config = dict(
    d_shared_expert=0,
    lr_router=0.00034,
    n_head=2,
    grad_clip=2.0,
    schedule='wsd',
)
Below are experts of layer 4 (counted from 0) of a mixture-of-experts language model. Rows are named down (a neuron's output weights, with its number) and show model dimensions 0-255. Each number is 128 + 24 x the weight over its row's rms, rounded and kept within 0 to 255. Numbers have three digits each.
Before each expert's rows: "raises" lists some tokens whose logits its average output raises strongly, later layers aside; "comes before" lists some tokens at least twice as common just after its tokens as in all text. This comes from a sample of Wikipedia text that the model never trained on. Tokens count by the router's weight.

# expert 2
raises: ".", " and", ",", "-"
comes before: ",", ")", "–", "),", ").", "s"
down0:134165137116126121167081124089091146144118114128148161088104153130099087110146116145129119138143145125138101166102125128166149153112127126153104154090139124159125162158139102132154143118146126174139131130122115097134114139127185154130129158148106129113156150184112185125102148107146132101158097150078136110129105105121159140128101124142123140097142122145191093135120087127159163125160136101140137149154114080123154129130097125161122146121119128107170171113122134111148147145142145145107151125132137114123095181115161156131100151064071137152124130110135135136120107130114131095154079158157111136132124137106054118115088106116143143139141104142115125140107116148160121132135142147091111069162144106100126119071127133097187104125130158110123135155119116171126080113128125
down1:121134160136109139115139141133105130108114133133096118102045154123109169114138132133158124103131154115168122137137119110139160119134114143106120147116153138133035119118109147108139182164168123126129178101082162146116109091114144131093083182067103117167128175125115116133141127137158140207128116151119121145147102125101125130110141110118112110159112101136130163151122122106153116157152094121133087102105154086136139107110161070139120146120086126141169142137110103183132118092105122115144142108117130133141123120115137156115143163148136164134121120120123105136133107129120154148146131118108140146155143152139113093107088152119137150111100082089139174129156152130135127153123164134125103145121153123122098128121141142113119113152116156144070114149099153137153140144060156
down2:142105094142109144096130126124106182150118191131144112150150128092125163142097138120142127077157145104125141144173091146119122126078076138135146124110161131142132124127146143135128128140158111111103127142135152150112099100126117149153145162165139121094128156140108110139117098155155137128091095172107127213139141135135144183117118154120126110104113119085084138125146144119107147142100130171148117116151133175126103109145104162153097144140115133160128093130093095136137126054104107162100145154117062117139085119128119139106124150126162133117178136156125135130130131156109114115125118165145150122117144142109104199125149157121149132144101144122120147138128161151130154147120153102116123119153134143174164096101173161122147144109119169181111100153111107151121115111130102
down3:141132138120131143131126100084128129118141072132125098148108080121135128084131140130134171123171154145143151115130145121135123118091163141143115083138105134114080135118151138138086114133080109095144086135119103178123116104133134127107126175158098126157099137123149136128156194115124140122138109126120109095144099166105160086139151156111114166135136098092102062116163121084130093147133116147089121135156142105117139125100149132131133150122117165135137126126100155105214106119113143107149116126129195119151140104131126089109056140097116163144126115119140136145138134152146113121131114151133107150092077114141150144151095146156131150138175117109158120065116132164152131132116127107113137148111126132145117126120115169126131133131075156171110108116102117123122182114158140
down4:098149111135164150140151138143095126143099109117148182118147099105118125128087159132167116137122166151113130104136135091130112128140125139040153116145140138139117140112097100118095158152140081134163097094135141149121125124119139115142138137132111112109119138155153108154167179163145163152171115127140124129129118157132169162109111116118146168160114074138150170140150165120123096137146120134129144110104140108101127147163153113171104086116146153121109123134132154128133105056136135119105115091127100170155171115140129149141139115081145069090136148137127106131127119160142121144144127122150120104147111107127137137130130136155096156163148141158202120162105135075116102118108107153149154133162133132103117167118138140123150150143097108047138122149140111123078106137128147

# expert 16
raises: " the", " either", " their", "set", " his"
comes before: " the", " be", " a", " have", " make", " take"
down10:140093159116151148115155168111107128110152153146129124139170131172158084109110124111108141141103163116109154112121092133162130102084113143158193078154129144132123140110103120127165104121107167076141137089139136130152121148087086118140103139132105133097145128149142110128092150148122131142155125107098103187101164119126140125140173083143158125102131104173105159137113140164132101149129109104120110106128107150147130155110109141127150129102117096118117144137145137131095112161130135184155109132118130116101106136107166096142073121123121119117105120136117120093087135126075087139123136138112117091159142158084147133109157094179181153106123140095115090115188135108111105145106131099141147118141142120177098154074112134132139127161130105119127127109151136176136095107113118
down11:139180149131120148195139096133172170155158125109151123114141120168097129138092143112137103127138152119122146112083137142169134146119065107147103126202141110104149130107116102091110126125091116161114101123170124157152142148117076116128113126143106124128119166150127173117127149094184146145110125082127153147113137156139099144107108161128124122142116130153119153137104080112144179107100140149134174140128152122138114140161103135146089121129149129120120128126103112098142147101140160119129116102106111186141116114132106167116168122105158108093110121068105139135122122182154156109132133112089144124108080136131131120126108133118163139129133116140156127188133101072121157162091152147126149116133083119115137093091108119155151110158120105137164120124131119150117163141128095
down12:203114125140146104105107128095147110108191150116110141161127115126120157146125095129124126101141113122108150112185104101108110130121146116128100127145128124093126153116109134090145139146174090107154101128152134114152136151178096108135161135140134127119105128160117109122138138170129111119118107138113152155121139111178089127144129145111136157152168125114108144105130106153152126104106109145146139116147149120141140146133156113113141107119139119137095134098152090052109087119131165111155133095155102152145131154103113152152144097098115155149097140147141156133159111149172098135159098145123135144132133137157110097076142141099071165063151062102139117116158136135123122113168159122124127138154190110124158105155109119127111099150149112141113144137155148110149164104194098
down13:142147107106136135160107126112137129115195106133130156139120105128135099153101138149098123128150057149097113124134128151140129152111122160131116134119103104119146121124168149144113118125105177154148139116130126103106133161108130158145159124083151113204091107153137135131123093126118092157116124067053146123118141131112125116104112100125156128131114147088083109117135100146110154163085111141156099092114143131141110122144154121129135138106101149133106126143110132090126149148145136115139127154103154106127121129128098137111154166085130125118092110171113145115117107111134109095133118127186118131152181141138162164157094154150143109131136157123070149081118169108124115104135143085149158137129098111091147120085068140168168156102081112157129163118123110154107107151134118
down14:101098128115141127137130109129105141141100142171147135153121148150076127144157148116087067123127139136145135194120109127108118134116100153133132132135129130133152118109142101173155123100134146154121149090149153148082111157120112144144099150097139139177084119111134178133124154123130141161156137118121112143118145100098115136110167123091133123183112140117097153133148147135093140098152121098103087129104100142144100108145108147122157132093121118104150118103090079120155055104123138162094094131130147135107112130127148152089179092177086138146090120119094130081151118120160124133139111050120095098135092153145177093110135126147153151139120106111146106068147131133122121101130138098148137121124126134126089120136115116151154154080117141153115111083150124121124140120130096

# expert 8
raises: "eda", "ts", "tra", "ay"
comes before: ":", " |", " by", " /", ")", " on"
down0:106074120149080156131143099125112150096123116133106137086139126103157116137123086152079130104120123117134132143118097106134159132180144138123122124108130101110112121107135115117127123136175116137108057115153139174076120145126110141113115152148135154119128120107115088112138162100112117149141130111113090137131157144137134164118124137135132149128147179138154187113134175095144120169127157098130121154088117108148173105159116146085112094096168127124113116144122137169043083092107135115082131107124110096124060155073080145086124118132146137132117119124140172132128147165142107117149131129134115127154105129108172079146122140141131156119175132092125175128142131126092135181132149115147144124157133155156124130122125147168138147118108135155162126124126141101112113128113126
down1:122128055130165131084139133165091129111185106093132142113117140105142110100135128128163168134138155119135124135143122162135137125152155149055143114160162158093120147105096149112167150127159120103124132175135103150158128103142123069119163134074102108070125139151124076107133160151111127133161157120130156146134111149172129112106118109094109148136165147118139165154128128136109158135143144170127148139117144165177093143139135140139125148119090168123113103131143142103173107109126073090134136151138099121113111172143156127133076141127153107097123151180111155129120141134126096128139135112117113122134121145125189135123113141075104127146129105149145123132103091107149099154137137133118084124137157126134100107106166148094141116155071132099111128104113097131119127108132133
down2:135119115123116074159128145142124152143110150143138115121136111129125121120099156129116107149130101132134114126218141148125114130146086157145149115148178141148140138153157123122113082172126125082117152125092124124082130142158157113108129114151104093126155137160147168161143159130115079103155147147103160122088127133114107123127085090098122104144098152129129096113100136178161161097129112126077160133106111068141128128131147148125122128118124134133125120187163150127123140079102141097145137171145143120158128156144119145133141137127101099074153151112117129104114161080126106118183117163111091126103106118151138162138160152110127100110104154175085127112139127105123125131116137125124148122084130082112064150111108146097137135087168093118111108139097145151127109148118145
down3:131144133065139143144108154119131156159098157129171139188138110121128113137119093131149125133132108167123151160115103130117139137144167088115100123141114146147132110099112117129140112146112177138154125146128148134114128100129136125169124131157108106163161203184126158131085123117131141168128124139129146158140162143122155133137092111118135147104125154181141150132131121135070150138141120127080107193158173125127194118156154119129092158126169143123119086120132091112117119083096100135109102125110144118110161089144119134137170137141099166144132146124113125142133102168127115108159150111131165148136124179130119123121149124153130155102144137159126108161159095143174132115120084116154147088124134161101136175129055122169124134138095118154153152135122128142120128092138128
down4:123120136138105089158135126126119138093150122182124150108097118099107091076154103124145127154110124134112123130130110145152108171133130164079134128123129170157116121137192114108115115108140099123163158089138124149119159145124141153135131114094161158168163135073111102112163134165088147181166139137117155118176139149144136107126114137109124170106132063134105075143111156115154080120162114088149183130137125111181119150136159120117171103104114128106193119121112093118116128123138162156156111121125134084098150101160102130112101110121121096137133105131128130121135158149147130142103122098162152083119181132143132123114158120110121151110144195113122115173137134132114108127143140101124115136118145130099099154110095118138118141146162088108121156139097153124145115125118115

# expert 17
raises: "ture", "ieties", "ouses", "aceae", "ential", "ature"
comes before: " ", "\n", " 0", " 1", " 2", " 3"
down1:148145118151091188124090132123096193131124106096142123126123125137103146146183154101150118127149112138122101171100142109135121093107130141159171133145161173138146160139116106105123119083113141126158158115123120121111133100106119166160155151093138112136123166113122147126132152107102121127120113134117105122143078110151201097158147140157151138157155087135114130143108121160070083120125116098107121097124143141099123131127085117173085114134157144135132149112126102133122102131114097116149099156134184093129120120103138087118102164147161164124127103154109123082112122118105122106087137117141126115131149130104137093126106103158113153117147107141123174114122102071105169161142128141134097073144117160104126148174145121115115142132112087082143125138161136153157109161101123
down2:125106131150089115162137135107150162107082113094110141117116121127104130148097142150135130112151093158155153155134109142161118146121105161170129102104119145142136111125106101152154150148132119137105102099120126124103089130057154109121114136146128171137079118158141121132131147086136163106156157150076105123109103128137152128098063094146127100120094153147110111166141082132121124138147120096157117121130125153164130148089092121097123131146168121139133176149094115123094079170092124145130071133141162100127147129101113130122132156184097089125139135166084164170094131142148139092112086137128135151127108135112139081117135139103132159108170114119131143143151105150143116104177133180142106120131135125101134123141151133138139136131167161079099168105142128145109107103131156
down3:133140150120136162129139147141165124143134175145162124134161146075117108132137149118118131144134151151127097122083102137165140132131139111152095147104142096124171128148094069091155098138088117110096121125127134136141150082145103119119108135142160089154073187161127137118151101129161143118114102074147153109162124105125122135137102110099161169173124124128201137121110159184161140161154092138118152126152152136134159103106115115131135121132137121129123147112137086107095126083128192161111117127114088133112118180120136120145166112129139134134133177139136171114157131119105131142150109143116126108158132110176169103127081130120116100108145111134136151161153126111128116135172112094092118111176108109158100140170125079126109120127110122115101151130094137126126168125120142
down4:135127129149099075165113132106088149154150141102130136114144099122117134140136122108136137108145122152095152104118126137087140124118124133143132145169084178125152118134149102154118155121158095103113148123108147140098150145144157162137138129123154134147111155129140125104110138093110141125124115144090061160152130163109141141126127174160140110107137135098169114147136123117155118114171097139139121086113182153098136113151126142179123114120111150142073124104146137104139160105113093094145155124104143151131143083110129141183102131099107134158115143121166166139118121135154129099071171110120108138149129128187103105139108100102074159142126124132148116144143082174127179195162118132142145147112181107132143189135155117082099115161112112127126121126120108116126098125110158
down5:144155102117105130140143100170105155147143088120155132133152102165116115111108095136120175113162149101133144135136126139151088127129130092124144128136121132123148121153099095105099177123100110128111135140112140114121136088146155131138146149099120137165120141125103184142119136098152166101141158116120087132112109108145107111122110123105143141124126098119137133122148158130097132143171126173078105122065126122121095114168113112156095121129115147094137102163154174132140126171141093128074082141155148119086117108157139095133119154125154167130205125151165154138087145145129106053171113159202113152079103099131065108160131139112121117118132119143124119102129096156137115131102124104117063158125129132097110136136124128143136112115128156139139142112112131133112141139159122

# expert 31
raises: " the", " many", " a", " most", " several", " his"
comes before: " the", " a", " his", " this", " their", " addition"
down10:154122166125103174128190126119120133135161131120147134107110138137115130126127108071148072148138164130138119130113130098123158106123112139173140089184119117109134093134107126090148112136114092097133124115113161119100112164140109148101126116150120083107145125100092121072121166134142122165113106061127131152138138118116132116120164143139111178128127134107157125130186140124110140102140147114130147181101106122128106128109114134127160126165120133131134072110105111129127105157123168156117113162082109109138145108138099120131099109131154110111132151074125126170185124149114132128112122118109102132175105112104131107141107146117085141062152118101166127064124143106108104097125079166145151105129145139143132105076139137131103154098156116124150127123141094100115148162117090
down11:135153112129129135081104140116074105128106159122131115112138171154130122118144129129179133115129150130121149120144105130127110125093117111141147122123128082089093084149143139130099108111156128141190138136107171181147133126105109172123130125159142170120144133079089134125096149140101154100084148140134103115123127152135148113121129123102089124130111156123147145164102141113123096096088113107140097097171099146166094123136122131106109123165150134142134109136096104092126121148124127095144162111103141165132118142128140145182113104131137185138108118141166127171163112142132163154152163155123128160143118167090137085127112141122109135070163120103093170119139106135140138085145159164095148111093141142143111126125091108161152131152071148159104102157085106152129094145167132
down12:115134112136119135129091111125167125121159174132127109154133151153113075103136143103108116107125081158116143125139141108130146130132136139111155162057108066162118149122141162124095124124078136131103117134133177108135093107086136096113111119104122109142169114130093124116132161150134071139155092128114139116142138158067147156110150087134136128101175118093141116142169177091131096109149098083117081132164070086149134125143127092089127148100132109130119073188157086122130112072106139082128108154121108143124084147087136082114126136143140115092130157153148090142125147154149104111142134128119094112123109113122112127144137130123135115116136125162128146138122139132115142143159124117152098119139101128138070101094144137142164116097159150126129146134141112119135120109119118
down13:166153178153153166123164135124117117117114130091116123124146134122125101113127115120132136148134141110125132135126116131155096112121129126103153136177134116131044134121126104111169157144097145116121099124149100120123089148114128152107136110108130129161135093148158113120127102100149127118139115136097087131071096058129107156127164134131120171124136137144121152164125132112127157136117154136135103107116093164162161100159072162129156105131114081136136094120166094099098152068136201116115089101139122154118141135106145064164113095157127113134139103120104106115086100113151117080167118093089115070112149133177113142114143115077125134118182126117119137106141141160087106160099131139148127106105132133102133130117142098137149138151147136156148133134127158130140122118117124
down14:144122143103116113147133119122105115162110140155101109145108111140126099129158114116126143151106171125137097157152114104109092091116167187109128133134113181130107124105109138117105085119090102137142129162149140150125128138143097119070088149106127141117159114173139107143101149125122138125177144123093113169155131163125133158135116140115137155114127121172116126174142185125103134106119160144134149123135180147167161152164124101149139110072135096123089152134133182111150091117110118088127145086129132119111100164121140148125105106132128103176089125106095162106151144138155125120119099151132121161164133148135111111116136156089149128153144144160089148139165159155135170142118129174097174118124132076126108140081102106136111121106154169161095122124085143132114116169145110

# expert 25
raises: ".", " ago", "\n", "ly"
comes before: ",", ".", " and", " (", " States", "'s"
down0:116132139114162114120116137133126121149143147138144095164134103103155095145193111120162147117116141134118143140115134155143084175134112073142120122125109140160079116151108120128109133148114086133123107111109131097159127156079188092148125115117122134115121119066145112149093116133132103107133149101102101125146107126128080128121154104133102133138107135132137151146157086171080116141136165090140143098116153181144149154108093106141129181128075082123111104108151147143084096142087130101108120139156131129123124124134158155106135170106112172133079135137161133168092118117138115167130149139141078129144142155122133134135156079115121146170165139091141126124165093154125158145145160123129116133137144129118137096101074145135150136184151101105131134110142147119127149170151101
down1:139130169144112122125093109114128153126135122143082107174081173100087160115098125145088142116103109155141162120113139124150126117117129109107124156128183164155118108089090141138108154094095135171112126070093127125089140132069110129129152119126111127145120105140112130142102131131123139113168141172176099159112141166151116113113107116128138124171130084100117142126118136153160109162162134122090175113163138123123163105113106141132133086102101122169150172088069138146145160172100092156122159144098155106090148097126147111114139095146120144119163138138139154106104147137122150134129120140163150075116115138109114145121067098094120121167127128149124119131144125150155135113141107101109132122129110141092144122114164146106140112166164115121079120151138156122104160099124135
down2:101115147095136128125139087145116096165125089120174132148144120132146129112130129125164126131154132169138132136128165166133136136123115113117142101149123148130135167132101156125093158084136126078129101071159111169113131108133096117106134119105123150125140134132122111156108186107108105135103120104143145165131172123138129136133167148160158142160112137132105152136118161146106126104102197146160178163083145073142110125116128154089121116129174098136120152133116116109137105125154135128111081086070112142157149141101146129143112150129169121145145080105110139116134174154129078143106160149122132189168157120102171170162099117151133143127118149156101124088103140119113094085111146121121140131112120118115155116063127117157114105115104170154122118153123105125129126166147112
down3:147108145126128123114153134107131109138112100151176133122099137126155154135091126107113148118076109126157117115129202118114149116120143171152099121120095141092106145123134100116145144103109146120127109104123130171125129100131113154110130184100133154122123110123169118178161119124167129141151091116131088167150151150120157151139152129136086127106108173111133155137135107106121104099091096088173095146144129118117152134111101121122121149171100143158161108108105172174161116106107136124101146109132130174091087110135148108132095139072138128184102089177145158114171130141145125148139141133170135125132153141108135147160139128153162120139127147100148135113151098115148105153084125162113087119152120151170162103122145162169125135127146128123198101105159141146121136105157111
down4:126145090118136165080123155116132075107174158089108127130125148130108110087161133129143136135115115134108105132164140127152130136126138098124097133105094105170145134184127114148105126124161161091141168135075158167115086148130138098118093125173133134140134128157154077123151173136122124154106136088118118141122130102123137133082066104094172100081129118088141108128156118092100098122175125115118110128129146085128127083150122122141123129123126102147176121119187131050145142140143162109142115154129125127099102168103109107131154129139147129071149170149132097106102138101133108122182145103136096113129115127138157095131121084134134123107113135148115134117124134115151143116135072088151127118155126161122084111126129162128149137153087119128135115132118123109134130110144161

# expert 77
raises: " the", " with", " but", " a", " which", " in"
comes before: " and", " which", " the", " but", " he", "000"
down0:120146120135146096171098108153137076128100122145170102083069098097142123143122118136147140134149118155146115138156125152116162117116122161150147093152102114156144116136113159133135137128124151148112113102108139138129123106122132154160129147131121172119110124133156096142099133089153099132083144119151172129159132121117091181152157131168115103137090116104106113102147152151112129144137145087114148117149139133106143071157122168117113117145126148072131105140095121156122179120142119128118074146128125151092194133115135142111141107126125132147145138131086118145141103095161129128083156074193119113140153130142117141159104139130121108141168153126151102155096090105121144109151101119115150128184100139171119137095124171129163146089082106127125139087145142176092142135155130
down1:108124144135076162119113120151130128127167087125121153125118098126139153159117166106114128155119153126110143100146108091165129104137112132139095119167146120116133151121089170189112135103146104085125089083136175128114131120169108142087171126168129127074098125116139131178139093119204133110144132139097132141107197116115132111101103142149094130116147151149151141139129142118128120116108102127156133142148122202158154065122164145139109139134104150130133105125158122112104149193180142146149157135156167165139111108087141145128106147122132129149102111104102134094111129150097102123147130123126120171107117139136125095089092113178081115104139135120101148129137102107124083124098130131141124141140101153167162126136143127091094131134121136131135124144132137138144133091140114
down2:165126124124158117124147104091174164165126110116210128158130123130117101172120155145144113153142127121079108132127184111146124147178133134133148100136140131162124115092174102161113109150116134145121115141127104110091106134135093090116143127166152143105134085120104136150094149097126151103160102130133121124174094155148142126137147192122149123127127121110135154119151146148124170149137125121119146149162169137088114125118118113157093135124126111170112129076155144127122158068118164118111141122119128132130133096135091150126127099122105129115129140140097154124134137140179109141174128099121136148189132101111160125171138135109108093124117103138200132095141113153149126170118137144085146127164138087123160126141127137090133070107126077145145105120129149113134120081115141
down3:170128198142093136145094119116144142116133139107127180141120128118170090157094135128108144172127131089132147129116114156145134138153133165139116144130132128104162115098127090116174130173137119086095132099127124073143107127106109104136120106149098112125105097156092114165132095137138136102102125076114137128106165089121115130145128073121200117115094104121134145123140086144083122139135130145109075163176120092148118154154129136124129102097120168117140121139081111153118130160115138112122132152159136122133128124075119178115098172125105161129131098161083132134104123109147158107126138141167120126109155154154101114138114178158138106126134101159123143176080158138102114114130130135124119133069130155129140159126141132166132147093162119126120121101078131144130118116156121
down4:121153083131113133146101110117161116137102105180172145144130117091110126105138146140128106077157109154148150123111126155126126162135138126136103120094096124100134147151143110121142105117135158128117120157116111090084129119084079123098139111121141142151165132077125147181107098111109118144141138144091150150124135171169108164159136124147112159132166169116117134104158123183118190142109136083142124139152109098126077136107130113139147127098103083082131151086144115141098145154133144130101147112110135125130132133110091139119127119108129115108160135158123114182130123113127151112192131123172102106141152143174165119074095151123121095132168113126106126105098112164101095099188118144151113126131130063119126115124139146084147142128151122124118101171146137126096117118123151

# expert 22
raises: " the", " other", " his", " their", " its", " a"
comes before: " the", " a", " his", " its", " their", " other"
down10:156106163124116095128141113140109114122152154115117123134167114163114133103134110142180099113150125206150168155093115137082148131112096139121134131123182124128128123125085178096157178121158087159116098128129155145116170146125115156147140152177145111176144135147162165105117133143130141142116130132127166132157131136117171139128115088102113143134111129138180139123145138155132142134127116159158125112157130134164135090149121137150083103102111139096117136088093123114112097197128096145128122092123087119137153154147086120132126104105131129116118157182095125140149111131124114125111094116122140155161097103138151116120099112110118144114186125122075158116115138101138132151138175189131140102155109114119096103092129132107128142127166090150134106126148135109133100165179118
down11:135123106110173112112116084143112127118168141149108112144074123102108183117149121101129109098103123132150099127104102131139168144058174141120171162161112142122153117148116156127127119097180129127131140131157137147153089106161163140151117162098141143159117127163134127118093123126117163180118111135103148170153128136135054110127125115154097117120085120096100089117149160136121118099100142136117107121126160176159126142153154101144206113141101138155160106142130135102149102109137111160134131096135126120152127144152151163121117169129127147131112123129125136097130155165162113130139121114141154108102140160116110143135173101143109150116147113108165147080167117142137161108124048119149117107142133126144164113137083144127150145138094175130125112147149122138120133106116162
down12:149104171127099130112141166096124147143171136159124113110132137114147105161120107149122125127098146121158127111155096130156147158099128141111103126118141101132155071129057109110125130145072162113142157133162137106144123124133143140144122102108154120146165152146182176144108115108135129099122094100119130122085120128080133106115109123129162118112107106105167144131091164129124147123155146103129097131162124142135109131131152118102145144102070131098126127133146118110105149101125131133102095153113129155118161121136150122066097099113146127100100122153150168117107087115178146149117105165116107139123122182170157105095116129140139158142107153094125134177132104141117137105094165147113160163121134149128159105148175113149149153114169121093090096160114092131153178100152171
down13:108126136093113091150142100071150184137125131136123130141136112080168121121119092135159177096104137146091142093119086130146079128124135098118077093160115138108134085152175158092149163075101114127147072127107108086092099122128143115085159137120130129100153090136125137168148149103132132123108138084127113103103203132104187153148144125128108151134119124137187112156090086135130151137115159097099105119176136116147150132135107126152102146145144122123106180134108161101128139167112117121152109115126130142122136080147136099141102110106149102185167135096128117146142131124124160139108111102138096114133135109120114133157129125114125102119140156167095125146157099135170150109126130133141142115135092137115126125136143151141138128122110116134132105141123110169125104167164119
down14:124112094142130149097075148126113121131136151131097134125122134122152103134129152156125127111084121073081121147117120182136119075103089136110112127149084081128121133137142110116109096165134128108128074158170110109139113085123105141128071120133116119120128109125096146128143119164098140127140095096085127113116145135078134172087147111105124134087108109121118130101098140146135065118102129120132126120115121168148162137155094108148179134166147123170115127130128108173135154080130112130115119142135127090124150125117135136142120100149137160086126126135135176125128095083109123125126114101166111171117134134131151162131128140130141133138097064151122145161096153118144151144104110146122150098155119110115072182157144158148081132095150119103149126122107077163162105116110145